Weights of a small mixture-of-experts language model, trained from scratch on English Wikipedia: 40 experts in each of 7 layers, a shared expert of 64 neurons.
Below are experts of layer 9 (counted from 0) of a mixture-of-experts language model. Rows are named router (the router's row for the expert), up (a neuron's input weights, with its number) and show model dimensions 0-223. Each number is 128 + 24 x the weight over its row's rms, rounded and kept within 0 to 255.
Before each expert's rows: "mostly gets" lists some tokens that are sent to it at least half of the time. This comes from a sample of Wikipedia text that the model never trained on.

# expert 15
mostly gets: "In", "MF ", "\n", "super", "\\", "{"
router [116 137 119 115 134 110 111 138 146 121 119 107 160  76 172 127 111 148 114 137 121 139 116 164 147 124 124 154 107 134  81 121 117 143  82 155 119 108 120 126 163 133 128 146 163  90 134 176 105 129 149 105 128 170  69 112 128 170 162 162 127 148 111 140  92 103 146  84 119 123 117 163 124 133 134 111 147 114 105 109 165 141 129 125 155  99 135  93 152 148 128 130 109 135 174  84  97 155 128 127 139 146 147 125 102  94 106 144 109 126 182 135 139  64 116 101 103 128  89  82 113 125 157  93 140 113  89 142 112 155 144 120 127 166  91 166  76 168  94 128 126 164 170  82 142 137 104 156 114 106 131  73 137 113 102 109  89 119 101 168 125 110 115 155 141 123 149 128 130 130 136 126 130 142 183 116  93 111 103 117 118  99 151 102 153 112  96 138 164 101 124 123 153 132 112 122 167 154 109 126 143 142 101 141 145 121 118 145 108  98 146 129 126 101 148 111 113  97 124 139 110 153 139  88]
up0 [125 159 100 150 146 167  85 108 165  67 107 139 138 115 184 110 124 132 117 123 128 101 116 110 127 129 160 155 154 185 105  74 138 139 103 138 133 138 149  94 130  84 118 122 103 130 116 124  94 140 120  90 124 157 125 149 106 131 103 141 106 151 115 117  99 121 116  92 145 137 126 149 139  75  75 120 100 119 111 119 128 118 135 117 111 110 137 108 119  97  82 150  92  99 146  97 154 144 144 108 114  99 138 145 124 196 109 164  94 141 138  96 139 153 100 104 118 151 104 145 113 140 118 153  95 110 135 134 117 135 146 121  93 138  99 169 123 142 102  97 115 154 114  89 112 125 129 131 127 156 114  96 163 167  98  95  91 130 177 188 112 153 110 156 130 103 107 117 111 120 134 134 140 159 158 107 118 146 110 102 143 123 142 103 101 151  87 141 144 117 110 193 149 130 139 133 161 111 148 145 113  99 138 165  89 107 100 138 118 151 141 114 140 116 146  99 109 101  86 122 146 111 119 148]
up1 [118 137 130 147 109 118 109 120 162 165 118  71 129 141 136 118 113 119  94  97 173 103 109 176 138  93 164 139 119 130 104 151 160 130 138  89 128 127 128 147 174 145 177 128 191 100 126 103 157 108 115 123 123 133 118 112 154 128  87 122  96 150  80 148 122 130 133 129 150 137  92 153 105 169 106 120  78 106  99 110 128 170 120  97  94 148 140 129 146  97 133 151 135 177 101 110 181 143 117 148 192 136 131 143 131  87 118 156 129 146 128 141 134 105 117 124 132 116 144 152 133 152 156 126 128 170 116 142 138 169  91 107  98 132  95 162 113 141  84 112 142 147 161  81 150 125 120 180 131 136 159 122 125 123 121 125 129  95  97  94 126 142 141 128 107 111 108 104 150 147 127  87 119 100 150 126 147 111 111 140 153 115 150 149 116 117 104 169 135 110 119 110 146 129 136 117 130 150 120 138 129 170  91 114 126 139  85 117 107  99 139 131  81  96 127  75  80 123 171 124 142 136  91 125]
up2 [130 194 114 106 115  98 104 150 114 137 125 124 111 108 122 118 104 123 157 101 144 123 125  72 170 118 142 138 149 117 126 171 133 108 101 118 111  79 126 114 111 124 121 149 179 120 104 139 143 115 131 135 129 157 144 172 119 147 154 113 120 138  90 152 122 124 153 138 111  99 139 127  87 116  95 136 160 143 114 114 132 121 148 142 130 110 103 133 125 126 118 196 105 101 112 102 189 124 162 107 112 138 128 128 116  74 128  79 150 128 151 131 164  74 129 123 110 132 139 146 137 132 118 161 169 101  96 137 147 138 133 122 136 149 133 103  66 132 134  94 120 125 151 122 142 127  96 144 166 117 119 135 139  68 125 103 181  99  86 145 145 131  92 125 151 119 154  60 111 138  90  98  82 138 121 125 110 149 153  89 129 170 133  98 122 112 123 145 108 115  99 122 141  95 148 135 122 116 109 111 141 147 136 158 139  82 104 139 166 100 143 132 101  78 136  77 124 120 137 159 145 136 111 123]
up3 [ 81 138 122 131 125 122 121 162 170 110 123 116 124 117 137 171  81  82 174 129 101 137 126 151 179 157 111 146 152 148 111 164 167 101 128 114 170 100 126 115 139 135 159 153 140 147 110  94 142 127 161 129 172 119  86 123 153 181 127 119 114 126 143 117 107 100 138 129  65 122 161  99 108 128 108 145 102 101 120 116 130 112 108 125 145 112 111  82 135 104 108 128 115  97 147 108 129 136 131 137 124 154 102  98 101 113 154 141 108 175 162 174 133 112 117 158 138 144 153 174 127 141 107 143  98 115 111 131  89 181 117 134 139 125 140 170  93 148 162 155 150 172 143 138 151 128 124 114 119 141 140 115 167 139 113 138 110 115 130 155  94 126 153 133 107  88 116 134  88 106  98 159 137 153 151 130 103  80 184  87 124 140 123  97 136 158 129 131  96 121 145  78 128 127 125 145 149 180 144 125 119 117 112 125 133 161 119 104 127 155 156 170 125 159 153 128 100 131 134 147  89 125 169 138]
up4 [120 182  87 167 118 107 108 119 123 108 110 105 158 136 148 169  94 144 101 114 134 143 126 121 147  94 125 156 139 121 129 186 136  59 113 129 126 138  91 131 124 163 100 121 168  93 115 180  92  85 104 120 142 141  78 115 136 181 122 136 168  93 119 155  89 135 140 123 138 130  96 142 151 140 137 134 126 134 108 132 140 118 136 167 136 119 157 132  98 141 118 158 124  84 155 100 107 159  93  84 118 143  92 126 149 146 121 126 141 112 120  88 103  91 113 139 109 168 111 134 126  86 104 142 119 180 102 124 127  74 103 125 116 119 133 132  91 140 159 149 141  94 122 141  97 172 138 160 136 139 121 135 175 148 105 134 152 139 152 153 155  97 172 105 108 135 124 104 128  99 117 156 141 104 155 154  87 106 107 114 118 138 100 120 117  94 103 128 146 142 123 140 125 124  77 142 150 130 147 130 104 128 111 139 125 127  80 115 155 105 102 117 122 121 143 112 112 156 162  75 139 125 139 150]
up5 [ 77 153 165 178  88 125 146 125 126  68 170 110 140 118 139 128 119 143 112  97 117 159 133 125 115 132 126 131 126  74 138 167 132 128 168 122 138  75 125 132 168 107 136 133 118 118 145 137 112 102 136 115 139 149  76 133 116 155 120 130 134 155 110 136 122 117 132 158  86 113 141  92 120 134 130 113 147 121 152 116 154 126 133 137 135  94 124 104 138 134 104 135  97 130 113 117 119 163 215 106 119 161 111 169  92 135 117 110 115 129 115 158 152 129  82 142 142 158 131 155 127 132 141  75 141 120  89 162 105 141 130 121 138 127  98 135 138 118  71 174 113 134 158  73 152 140 166 132 133 149 155 156  87 112 123 115 107 139 144 139 162 156 165 130 128 142 130 132 155 114 118 156 133 114  72 111 118 124  99 144 130 141 143 167 116 157 107 144 120 109 125 127 145 157 147 182 166 161 126 187 122 166 138 155 135 137 108  87 114 128 149 113 101 118 136 126 143 136 139 110 145 178 135  77]
up6 [112 132 123 121 156 140 143  92 121 117 111 101 115 133 139  64 164 107 142 126 153 105 119 134  94 104 149 152 136 117 111 159 159 175 125 133  85 144 135 115 140 100 108 127 151 136 153 167 127 125 130 132  88 135 177 120 122  96 168 132 154  64 115 119 139 113 155 104  99 131 142 129 124 144 112 121 141  69 117 142 118 158 135 146 168 118 122  79 174 160 158  98  98 140 164 141  86 112 128 160 134 135 120 129  96  91 143 162 146 134 146 152  94 180  80 108 119 113 117 101 128 151 120 123 145 141 114 120 132 114 141 166 115 148 141 162 109 147 106 111 110 139 168 155  89 141 169 143 113 121 114 133 142  99  94 147  90 101 132 174 131 121  99  85 135 109  74 123 143  91  98 111 120 131 182 105 114 121 159 120 110 105 145  94 121 124 127 128 118 144 127 107 148 118 177 142 171 134 108 115  95 103 118  87 154 122 133 182 146 103 117 143 124 114 127 151 103 108 120 159 135 104 107  98]
up7 [141 133 177 132 120 150 114 108  65 148 125 122 127 148  91 152 137 119 112 144 133 130 124 132 133 151 131 139 138 104  97 125 121 135 124 129 146 149  90 142 147 150 104 105 141 132 174 162 156 112 150 126 162 113 127 163  79 131 124 130 198 121 151 109 115 123 148 103 110  87 108 123 111 138 151 138 166  84 123 138 172 125  79 113 120  99 167 131 144 123 142 101 161 106 146 125 150  99 141  97 113 142 128 144  47 172  82 142 105 117 121 169 145 136 111 140 143 109 124 107 138 111  66 158  82 104  87 167 142 139 113 116 140 104 118 134 107 147 152 127 102  98 132 104 148 144 133 146 166 112 111 153 113 111 121 120 139 137 127 156 158 128 133 109 110 121 143 182 118  92 102 138 110 101 142 171  96 169 173 163 173 135 108 122 166 162 124 117 139 121 112 130 179 128 126 136 118 116  93  87 131 103 121 141 112 151 144 133 138 115 121 128 148 151 138  90 116 144 111 151 159 125 129 179]
up8 [127 136 120 143 155 137 132 128 121 178 169 117 116 148 138 148 149  97  81  97 112 136 169 179 133 111  98 117 133 135  77 112 103 106 134 190 175  95 105 142 120 120 153 130 113 158 144 114  90 112 160  63 164 166 148 119 112 127 161 149 123 136 130 160 121 159 138 190 146 141 122 149  84 100  95 127 129  89 104 117 151 131  85 134 155  94 187 105 127 139 110 135 140 144 109 146 129 115 130 128 113 156  78 117 123 156 142 115 129 105 140 110 139 150 132 112 170 131 125 117 118 145 146 104 164 154 144 122 134  91 120 156 151 142 175 149  95 165 109 174 116 142 158 106  97 171 164 140 157 119 146 106 100 164 108 122 113 135 140 170 155 151 122 141 132 132 131 103 146  97  94 133 151 118 149 115 137  85 130 184 108 110 133 136 102 146 152 130 107 109 127 128 139 101 145 129 183 151 121 111 131 126 106 158  98 141 127 120 142 125 146 122 124 113 157 134 124  90 165 112 126 156 141 130]
up9 [136 137 151 123 117 140 117 111 130 164 116 145 162 128 145 115 106 154 160 110  83 106 116 113 152 127 131 125 156 116 146 127 149 128 124 162 132 110 101 125 157 168 101 104  99 142 171 122  90 113 113 154 147  98 113 140 176 135 142  97 149 170  96  85 121 151 119 119 134 130 121 129  92  53 120  72 148 177 103 115 163 158  82 110 130 120 116 159 164 142 166 152 113 100 133 129 144 141  80 148 125 146  99 148 146 127 100 163 122 141 112 128 153 123 161 111 128 116 109 109 106 112 110 128 108 122 131 152 120 114 123 110 127 132 124 147  82  55 153 123  92 131 154 155 112 159 152 105 118  80 101 122 150 131  91 119 162 131 163 151 147 145 148 163 127 152 163 115 118 159 138  88 135 109 139  99  84 132 153 138 114 108 115  97 121 122 144 150 125 131 170 166 166 122 161 128 144  82 160 123  99  79 109 168  87 116  94 109 117 122 145 118 102 158  96 120 138 132 129 112 110 135 142 118]
up10 [166  91 128  97 163 122 137 118 130  84 150 134 142  76 155 141 159 127 114 143 112 116 123 115 128  83 158 159 114 152 110 145 117 143  85 146 143 120 145 104 159  91  49 126 170 129 115 129 117 118 174 124  99 167 186 114 158 114 143  92 128 144 173 117  74 149 127 136 132 151 156 148 131 111 148  91 146 120 106 157 124 126 121 149  87 159 118 108 134 121 143 137 136 101 137 143 117 133 147 110 158 105 145 125  84 148 133 123  83 156 110 128 139 115 154  97 131 167 123  98 147 113  92 121  70 131 142 115 131 150 146 116 118 155 117 155 156 109 121 132 120 150 161 141 116 136 125 114 110 139  99  98 134  82 116 167 132 151 106 141 177 168  78 161 131 143 139 127 134 139 141 139 152 128 141  87 124  98 114 118 107 133 136  73 148  83 152 133 117 100 108 137 151 159 139 119 169 105 127 127 139 166 113 107 151 130 150 169 138 131 134  92 148 108 183 141 142 103 123 152 119 162 134 113]
up11 [115 133 131 133 174 112 136 137 103 163 147  87 155  83 107 155  98 150 137 145  91 126 118 158 103 124 127 120 156  98  82 139 111 173 122 129  81 117 136 138 128  86 115 133 132 108 134 131 109 118 133 106 149  96 126 109 131 142 144 161 139 150  62 133  96 138 128 187 130 136 173 129 166 119 144 162 118 135  88 142 124  71 101 126 112 128 139 147 158  89 125  73 116 144 142 156 120 133 119 131 126 129 136 132 149 132 143 137 116 142 193  75 123 138 135 151 116 125 131 159 101 110  79 126  79 161 122 148 167 117 133 126 133 127 132 150  87 116 149 132 109 117 117 110 114 118 152 139 149 138 148  84  84 182  89 119 150 169 167 132 115 125  90  95 160 105 104 125 110  91 133 141 134 105 121 169 120 111 125 100  81 144 124  83  89 134 156 139 104 151 132 135 155 119 137 120 180 145 108 161 133 129 124 109 120  93 129  85 104 118 149 115 122 122 134  97 138 147 143 119 140 170 149 129]
up12 [ 70 136 130 187 141 131 139 124 129  89 135 112 123 101 132 154 162 173 140 156 146 162 115 102 136 138 169  86 120 127  78 167 112 127  83 140 128  60 148 148 136 115 114 149 133 122 111 132 110 128 121 122 128 117 105 100 165 151 105 147 129 123 105 123 107 136 140  93 118 126 104 136 135 127 139 139 146 164  83 103 154 109 153 148 138 121 139 121 137 119 175 102  78 168 121 106 137 135 101 159 152 180 155 137 102  94 135 152 106 149 143 123  80 100  78 102 146  85 109 118  93 119 135 112 151 141 123 129 126 117 132 152 109 119 132 132 192 150 117 130 121 148 155 149 140 136 111 143 106 130 157  79 143 125 140 108 129  66 134 121 101 137  92 130 140 132 101 149 130 169 106 146 131 170 152 136 101 100 128 128 152 138 129  97 133 102 105 117 129 121  90 108 119 176 119 113 175 123 105 129 137 144 114 131 122  90 115 126 108 180 144 154 156  87  98 138 146 122 122  89 120 107 116  75]
up13 [120 114 130 140 159  79 120 126 135 151 153 140 133 125 118 163 106 125 110 132 136 137 158 119 153 138 125  94 150 161  99 175 144 129 165 141 127 128 151 115 176  76 115 138 130 122  98 169 112 117 130 122 121 112 130 116 143 110 130  91 165 130 109 129 139 138 127 125 111 113 145 156 134 124 151 116 125 125 142 146 146 101  89 117 138 153 124 123 113 124 151  84  71 150  88 119 141 154 125 167 121 147  91 124 132 176  94 140 139  84 117 145 114 117  95 140  63 129 123  84 138  86 123 148 133  88 143 110  99 119 107 157 124 170 133 134 121 150 138 113 176 122 170  69  92 107 157 142 108 150 105  74 110 126 114  85 148 160 106 196  70  98 155 111 122 110 117 144  95 137 129 130 110 139 149 153  63 107 109 165 105 120 152 138 131 142 115 139  96 106 144 111 138 127 143 135 125 147 130 121 138 165 109  74 137 100 136 122 116 133 172 124 118 116 143 129  98 145 151 164 136 101  94 108]
up14 [134 125 109 119 151 164 129 167 190 135 148  95 167  79 139 122 167 166 120 125 138 165 157 166 135  99 131 165  93 118 126 158 124 111 130 134 122 134 111 133 153 103 136  97 154 131 192 120  96  98 149 176 152 159 146 149 113 113 155  95 163 136 115 115 127 119 114 137 126 113 118 165 108 106 133 154 142 141 163 112 160 128 120 102 130 120 153 160 147 145 126  97 142 177 110  88 142 136  84 141 103 129 123  96 132 118 103 105 129 134 157 135 161 130 123 163 149 134 105  92 142 142 156 107 149 138 125 132 118 123 133 157 135 112 156 129 151 145  96 127 167 136 175 110 141 135 144 135 167 113 156  98 151 137 129 162 120 161 142 149 129 136 167 123 120 133 149 116 105 175 116 160 112 137  77 119 118 128 118 102 135 167 122 159 155 113 124  83 113 165 152  87 115 151 128 130 183 127  85 131 173 132 115 166  90 121 109 116 102 123 125 122 145 134 105 166 114  65 128 133  93 141 124  78]
up15 [131 150 153 128 120  82 120 101 115 116 143 120 135 104 152 160 119  97 142 113 142 130 114 131 166 170 109  96 159 126 155 166  73 138 107 137 121 152 156 117 130  67 108 138 136 110 110 121 146  87 132 161 122 102 112 121 131 122 117  97 140 141 151 162 133  96 182 105  82  68 124 159 116 133 100 111 144 152 125 131 148 105 129 114 114 161 127 140 187  90 142 126  90 161 112 100 145 120 116 129  97 119 152 133 115 154 119 119 106  93 129 136 112 121 110 144  78 108 147  92 132 197 139  92 130 120 123 107 129 168 123 177 117 145 126 155 106 113 114  98  87 125 143  73 105 146  99 138 123 115 140 139 151 110 125 152 159 137 134 109 139 102  77 108 177 163 116 103 117 141 140 117 134 126 123 131 119 145 111 135 113 112 154 116 118 131 136 139  79  85  86  90 135 117 143 147 153  92 129 148 137 153 160 137 102 146 110 124 104 130 143 162 122 131 126  67 144 154 138 131 129  98 106  68]
up16 [136 105 143 124 148 115 141  90 108 144 143 131 180 121 138 165  98 111 127 118 151 109 129  96 148 144 128 101 183 120 110 134 121 102 126 140 145 116 147 102 154  92 117 150 152  88 153 130  83 143 118 144 151 117 101 147 113 130  97 132 156 175 130 124 102 108 117  59  74 154 147 136 130 144 131 129 143 128 112 154 108  94 116 107 124 134 181 156 144 111 152  98  68 105 129  66 133 140 142 134 138 155 141 134 153 137 125 158 113 110 139 151 138 118 154 128 124 146 150 132 128 168 126 120 134 159  88  87 164 139  80  95 159 137 107 118 166 130 146 129 137  94 128 130  96 163 130 124 113 133 176 111 131 163  90 159 103 125 157 168  96 150 138 118  77 121  98 111 105 130 118 135 116 118 132 116 113 132 141 158 145 111 125 132 119  88 125 138 140 111 115 128 136 125 135 147 165 190 106  78 114 135 133 152 193 105 116 124 104 150 146 144  92 113 131 130 142  76 134  94 139 176 133  94]
up17 [109 109 109 121 102 109 119  99 121 175 139 128 144 168  83 146 137  99 156 154 144 142 157 100  79 114 137 143 152 147 161 154 152 103 121 168 124 123 116  95 140 111 132 128 126 151  87 119 118 136 153 149 140 104 136 113 137 117 110 127 128 114 137 115  84 158 139 116 120 141 155 163 100 134  92  93 166 119 156 156 138 128 105 140 111  92 133  79 129  80 130 107 121 136 132 137 105 119 150 168 129 157 141 121 126 157 139 119 125  61 127  68 162 107 105 134 141 170 115 155 102 120 111 159 113 139 114 123 106 125 130 100 153 166  83 119 136 124  91 143 120 171 130  97 162 172 153 114 146 167 132  99 181 168 113 119 157  99 141  58 142 119 195 110 114 156 123  90 151 143 125  97 125 158 160  89 139 128 140 130 101 108 123 111 128 127 134 107 106 145 135 139 111 133 133  99 154 130 142 102 144  95 122  88 116 102  93 132 143 135 148 151 111 119 124 113  75 119 133  74 117 121 123 129]
up18 [132 156 191  88 144 115 132 103  99 135  75 132 155 129 110 129 159 135 167 123 123 115 129 166 157 126 124 137 127 154 114  98  89  93 106 156 145  91  97  84  99 132 134 135  96 103 155 156 109 140 136 102 117 148 130 131  82 124 127 146 128 125 132 135 159  81 140  80 126 127 137 152 114  87 102 137 108 127 164  95 174 140 122 132 117 163 126 107  76 105 164 133 104  98 113 172 140 176 130 139 176 158  71 127 118 112 118 107 119 163 150 125 132 137 131 123 105 124  76  79 115  91 115 103 134 142 114 143 139 114 117 120 116 131 146 143 137 138 104 125 129 121 114  94  99 155 148 157 138 122 149 132 126 111 130 134 119 112 142 140 173 141 133 139 125 113 128 147 154 100 115 121 149 123 124  96  65 114 141 160 155 117 143  98 129 107  80  98 174 120 143 137  93  88 125  86 184 139 160 125 132 134  96 135 155 122  85 178 135 116 124 110 169 155 138 131 113 125 114 119 165 131 127  94]
up19 [109 114 178 127  91 112 117 184 162 152 103 140 137 145 135 107 136 123 145 145 127 142 121 119 140 177 137 143 100 153 121 126 194 127 148  99  80 111 135 135 130 115 135 127 131  78 152 121 158 145 114  97 110  90 150 149 115 106 158 129 101  92 162 134 138 118 179 137 111 107  94 138 133 103 120 101 143 129 110  86 127 203 150 168 121 141 137  97 138  99 138 103 113 149 174 126 155 141 103  90 141 124 128 128 133 106 132 138 128 117 206 160  91 142 104 112 110 105 128 101 140 124 167 123 140 131 116 158  95 116 129 124  88 125 113 143 103 163 148 103 160 153 121 116 136 150 134 149 115 124 158 149 143 120 112 107 124 112 153  73 140 165 157 138 147 143 131 150 116  92 129 137 195 169 141 140 102 125 112 106 105 112 129 120 142  87 126 125 106 156 147 144 124  98 132 136 168 117 117 135 168 190 144 158 103 125 141 127  82 128 105 115 136 127 100 106 122 119 101  88 113 132  97 146]
up20 [ 93 106 145 138 141 136 116 138 157  84 159 128 158  89 136 172 110 141 145 113 134 150 130 107 143  85 108 136 164  98 102 166 154 120 105 174 154  91 133 154 130 144 114 100 104 144 117 141 146 150 124 125 166 145 125  91 133 163 131 111 151 128 157 123 142 127 118 119  96 131 108 122 118 168  96 142 154 137 141  98 146 130  97 141 155 112 123 119 133 164 136 161 109 151 144  79 138 134 140 126 125 108 185  89 117 118 136  79  63 148 156 102 126 146  64 136 180  90 108 107 120 115 128 154 118 111 134 112 126 140 106 116 137 100 124 137  91 128 122 184 121 124 149 122  98  98 154 184 106 112 121 114 108  97 140 125 116 147 127 121 158 138 132 122 146  97 122 128 112 132 143 100 142 138 147 161 156 132 124 116  78 116 101  76 122 110 120 150 154 144 136 143 218 150 150 143 153 105 115 148 117 158  81 149 140 169 122 108 121  96 106 109 136 108 124 112  98 153  99 126 140 142 161 135]
up21 [131 153 140 140 148 148 125 126 140 147  84 149 145 140 144 117 107 132 143 108 111 122 111 212  93 188 123 151 138 124 124 117 118 100 114 148  96 100 134 116 103 152 145 106 150  94 183 146 134 117 150 149 136  85 153 145 132  85 142 153 103 148 146 145 142  79 142 137 107 127 129 117 137 128 120 141 121 124 138 162 137 162 156 142 167 117 163 120 102 140 123 163  85 145 140 170 172 133 128 127 133 140 140 151 130  98 111  98 106 128 172 108  97 134 127 127  90 139 141 130 113 112  95 150 140  94 132 165 131 117 169 129 101 108 213  99 165 145  97 130 168  90 167 130 162 134 116 120 149 135 147 121  99 146 107 129 131 121 117 145 140 120 133 132 152 147 118 158 139  95 123  87 173 136 134 105 124  94 154 126 142  51  97 127 138 141 128 144  93 120 140 140 162 119 111 141 162 155 140  93 136 154  88 130 117 109 123 137  70 151 142 107 155 112 115 113 111 126 156 131 106 143 120  81]
up22 [164 184 133  86 100  86 126 109 123 102 103 109 181 130 144 144  93 150 133 105  84 123 135 116 157  93 148 163 142 153 124 141 152 121  99 107 122 127 105 126 166 150 131 137  93 154 105 120 173 112 116 105 172 140  84 159 111 175 111  95 152 103 107 148  93 110 108 103 115  78 150  83 110 103 148 114 148 166 104 139 106 122 150 130 151 111 128  78 143 115 115 121 133 140 142  93 124 127 125 143 141 121 103  97  94 110  95  96 100  97 107  97 151  95 145 168 152 132  98 179 128 164 115 156 166 127 121 131 107 165 134  69 156 111 140 139 139 137 146 172 138 121 141 118 171 123 138 131 146 133 162 131 113  99 133 126 161  88 131 112 109 126 119 122  99 138  97 151 121 144 134  83 109 103 161 109  97 159 131 125 126 120 136 142 141 101 131 137 102 128 131 136  95 121 130 139 181 112 147 118 115 111 106 116 165 130 111 122  94  99 164 106 142  75 122 140 120 100 121 132 126 144 134  82]
up23 [165  81 126 114 139 112 107 177 100 137 143 134 125  96 156 122 189 118 136 103 152 127 112 141 167 117 135 137 156  91 146 104 147 144  97 119 142 117 160 110 163 114 158 148 133 154 103 146 116 138 164  86  83 136 109 128 137 153 142 158 167 184 122 133 140 104 134 143 120 121 130 136 116 134 160 184 111 126 155 146 117 144  98 161 135 106 134 121 121  89 141 132 124 148  99 111 144 144 105  95 134 123 125 126 113 135  86  95  67 109  93 119 106 116 120 139 127 111 141  80  92 143 111 111 119 163 136 135 146  99 128 131 116  83 141 110 122 113 133  98 149 139 140  96 175 136 157 118 139 139 111 119 108 156 138  91  82 130 107 157 119 124  45 107 126 101 124 129 133 158 125 133  82 152 107  93  79  97 161 104 158 120 167 133  91 115 105 157 131 144 125  86 156 121  94 128 127 109 138 111 128 116 136  95 101 128 143 115 146 123 149 129 162 125 108 117 181 142  84 162 114 126 103 109]
up24 [125 150 143 161 167 128 148  97 118 142 123  61 134 100 144  94  90 132 113 123 123 104 159 101 116 125 101 130 105 129 160 143 148 156 100 142 105 132 132 115 151 177 129 134 189 120 129 136 161 113 128 177 151 161 167 114 111 155 150  69 110 113 120 111 137 122 160 104 146 107 142 151 138 112 123 132 154 112 121 131 154 145 173 189 138 121  78 120 112 141 117 161 106 150 138 151 166 145 147  94 101 103 126 107 117 101  96 106  98 112 142 152 147  99 113 121 149 125 117 149 125 103 131  85 123 123  84 172 137 128 105  89  99 145 119 103 140 113 103 142 107 153 152 143  96 137 122 130 135 107 160 153 141 114 129  65 164 127 129 112 118 164 147 110 158 116 122 130 151 130 157  95 134 114 138 101 103 160 139 101 128 142 136  92 142 125  88 111 180 134 183 134 133 115 101 107 160 120 140  86 152 127 108 138 151  99  84 109 135 138 133 143 137 107 129 121  94 163 100  67 135 146 126 130]
up25 [109 137 125  47 106  99 137 143 190 114 130  78 128 159 151 129 147 159 151 135 169 108 127  99 139 156 159 123  77 150 132 138 108 152 130 110 164 132 146 143  84 145 114 131 185 138  74  98 146 131 104 170 117 113 166 130 147 154 136 145 126  62 123 104 120 136 114 142 149 120 133 135  82 151 112 127 150 128 117 114 111 151 104 153 107 107 131  88 130 162 166  99 122 144 144 126 176 153 112 128 137 117 133 104 124 104 108 138 143 137 159 125 119 161  86 114 115 106 125 139 155  87 144 130 135 104 136 149 101 109 165 146 164 168 142 130 110 114 125 101  86 122 154  90 108 114 141 107 126 128 107 150 110 106 109  81  99 127 120 137  72 141 100 126 147 124 135 170 109  87 123 130 111 134 164 150 100 112 129 114 111  82 100 145 108 120 148 140 140 109 131 109 164 128 145  78 178 133 139 115 128 103 135 124 137 145 110 132 153 140 149 128 130 105 131  76 101 141 174 144 128 133 146 141]
up26 [105 108 131 155 124  67 115 131 132 114 134 129 128  50 137  93 117 136 124 123 106 143 122 189 152 100 121 118 118 123 131 137 119 123 102 133 127 160 115 126 127 153 136 113 109  95 203 142  94  88 131 160 125 120 149 171 134 154 116 159 146 124 122 107 131 161 141 113 134 120 106 167 100 119 106 104 149 107  91  90 148 128 130 148 166 118 135 122 119 152 101 128  98 137 129  73 117 119 134 115 138 181 100 118 135 141 144 136 164 133 154  98 136 145  98 130 161 146 142 120 109 123 134 119 130  93 131  89 106 158 116 127 129 114  86 142 152  50  95 165 119 156 157 127 145 174 154 112 135 127 158 108 169 127 120  83 116 115 127 138 119  98 156 143 133 108 107 179 116 143 127 122 128 144 104 115 119 113 161 126 132 112 116 103  63 162 110 166 134 111 105 169 159 156 142 122 137 149 142 155 134  92 149 131 155 150 146 123 124  78 151 133 149 107 121  82 142  99 142 156 118 144 110  93]
up27 [ 99 159 129  96 107  88 155 128 144 145 102 110 113 101 131 141 112 132 113 174 131 116 154 174 154 118 134 173 111 156 109 154  85  59  76 111  82 160 124 146 144 141 183 160  90 102 144 127 105 151  90 106 101 140 115 140 127 138 145 147 144  85 123 128 150 120 136 102 113 127 156 184 132 131 126 130 136  69 133 155 123 112 134 130 129 121 100  85 127 174 122 124  92 117 132 108 124 125 107 142  96 115 117 106 118 124 158 139  92 117 178 118 151 133 100 136 144 121 106 147 143 129 109 118 140 123 114 161 119 147 119  94 168 124 147 183 124 161 125 134 102 112 189  75 127  78 167 147 151 126 157 100 147 128 134  96 116  91 139 114 116 115 107 129 119 127 134 109 110 150 102 138 133 101 143 136  81 117 155 160 141 105 120  90 142 147 144 136 105 117 150 139 135 131 133 116 185 191 110 130 105 110 136 114 108 135 161 118 143  80 134 136 103 114  97 117 108 117 118 136 149 127 148 107]
up28 [104 123 119 121 131 129 146 126 114 152 141 102 147 136 105 143 112 148  89 195 131 115 117 155 164 133  98 134  91 109 145 142 100 107 111 142  77 126 108 124 178 154 122 101 133 125 147 129 135 162 123  94 165 105 121 130 166 131 123 157 127 115 157 147 125 107 165 130 118 133 107 162 133 113 136 140 160  95 177 152 140 136 143 145 157 156 124 107 121 150 121  95 148  97 127  95 119 127 160  90 114 137 106  82  88 166 145 120 134 120 163 139 138 104 124 185 142  98 125  91  90  89 112 128 133 126 117 151 156 199 154 173  94 131 146 124 108 130 135 111 133 154 173 128 115 101 129 142 134  77 162 133 142 118  93 121 116 139 101 144 101 140 144 161 124  81 156 127 113 136 102 124 130 123 139 110 104 102 132 111 118 162 106  98 119 102 129 148 123 133 103 103 116 134  96 120 212 108 122 120 111 127 125 156 155 105 126 130 166  90 171  98 121  71 153 119  92  91 135 139 152 140 149 120]
up29 [151 105 114 124 113 126 136 163 160  90 158 103 139 122 145 138 117 130 107 125 113 156 113 102 118 118 131 138  95 148 136 135  97 129 198 115 134 157 138 130 151 134 176 141 143 130 126 187 168 109 114 143 111 131  68 131 104 162 161 166 141  99 140 144 148 112 124 137 133 107 128 177  73 116 153 115 148 118 109  80 160 121 109 129 134 149 139 107 113 132 107 147  97 133 137 172 114 127 153  84 140 138 171  70 142 136 140  95 104 140 179 125 135 113 171 124 131 140 135 122  98 131 114 120 160 158 133 147 164 104 136 161 116  91  91 172 146 168 116  97 121  96  98 164 143 146  96  91 161 123 129 163 149 153  85 134  97 141 111 150 165 101 123 133 108 136 130 104 119 121 122  80 126 104 124 116 107 106 144 166 170 109 117 129 144 141 104  97 140 102 135 146 130 119 160 109 199 152 117 122 114  76 142 160 144 107 128 140 137 121 114 121 112 112 147 138 142 112 137 108 120  95 158 120]
up30 [125 122 142  81 146  82 145 125  83 113 138  81 146 118 128 141 103 146 136 163 130 140 106 130 146 135 123 114 134 126 148 111 106 159 123 122 139 129 143 109 118 108 130 153 184 135 122 172 113 101  94 160 176 154 129 135 110 175 109 139 102 147  90 153 108  92 117 169 162 118 122 136 131  79 117 112 110  80 131 141 181 100 119 145 162 116 112  95 121 164 139 133 118  46 143 110 109 146 106 125 141 124 102 120 164 139 139  78 120 155 101 103 136 111  96 142 122 179 107 112 100 114 149 113 135 163  88 158 124 152 104 120 147 183 152 111 164 131 119 141 133 116 128 161  86 143 147 124 133 128 106 168 145 155  85 115 134  85  75 130 138 165 129 145 119 129 159  94 156 110 117 129 141  90 146 110 138 120 132 147 113 176 110 145 170 119 119 108  90 104 152 150  81 108 145 124 143 122 146 148 128 147 130 114 150  75 126 161  96 128 140 117 111 103 142 129 125 126 120 126 128 110 139 118]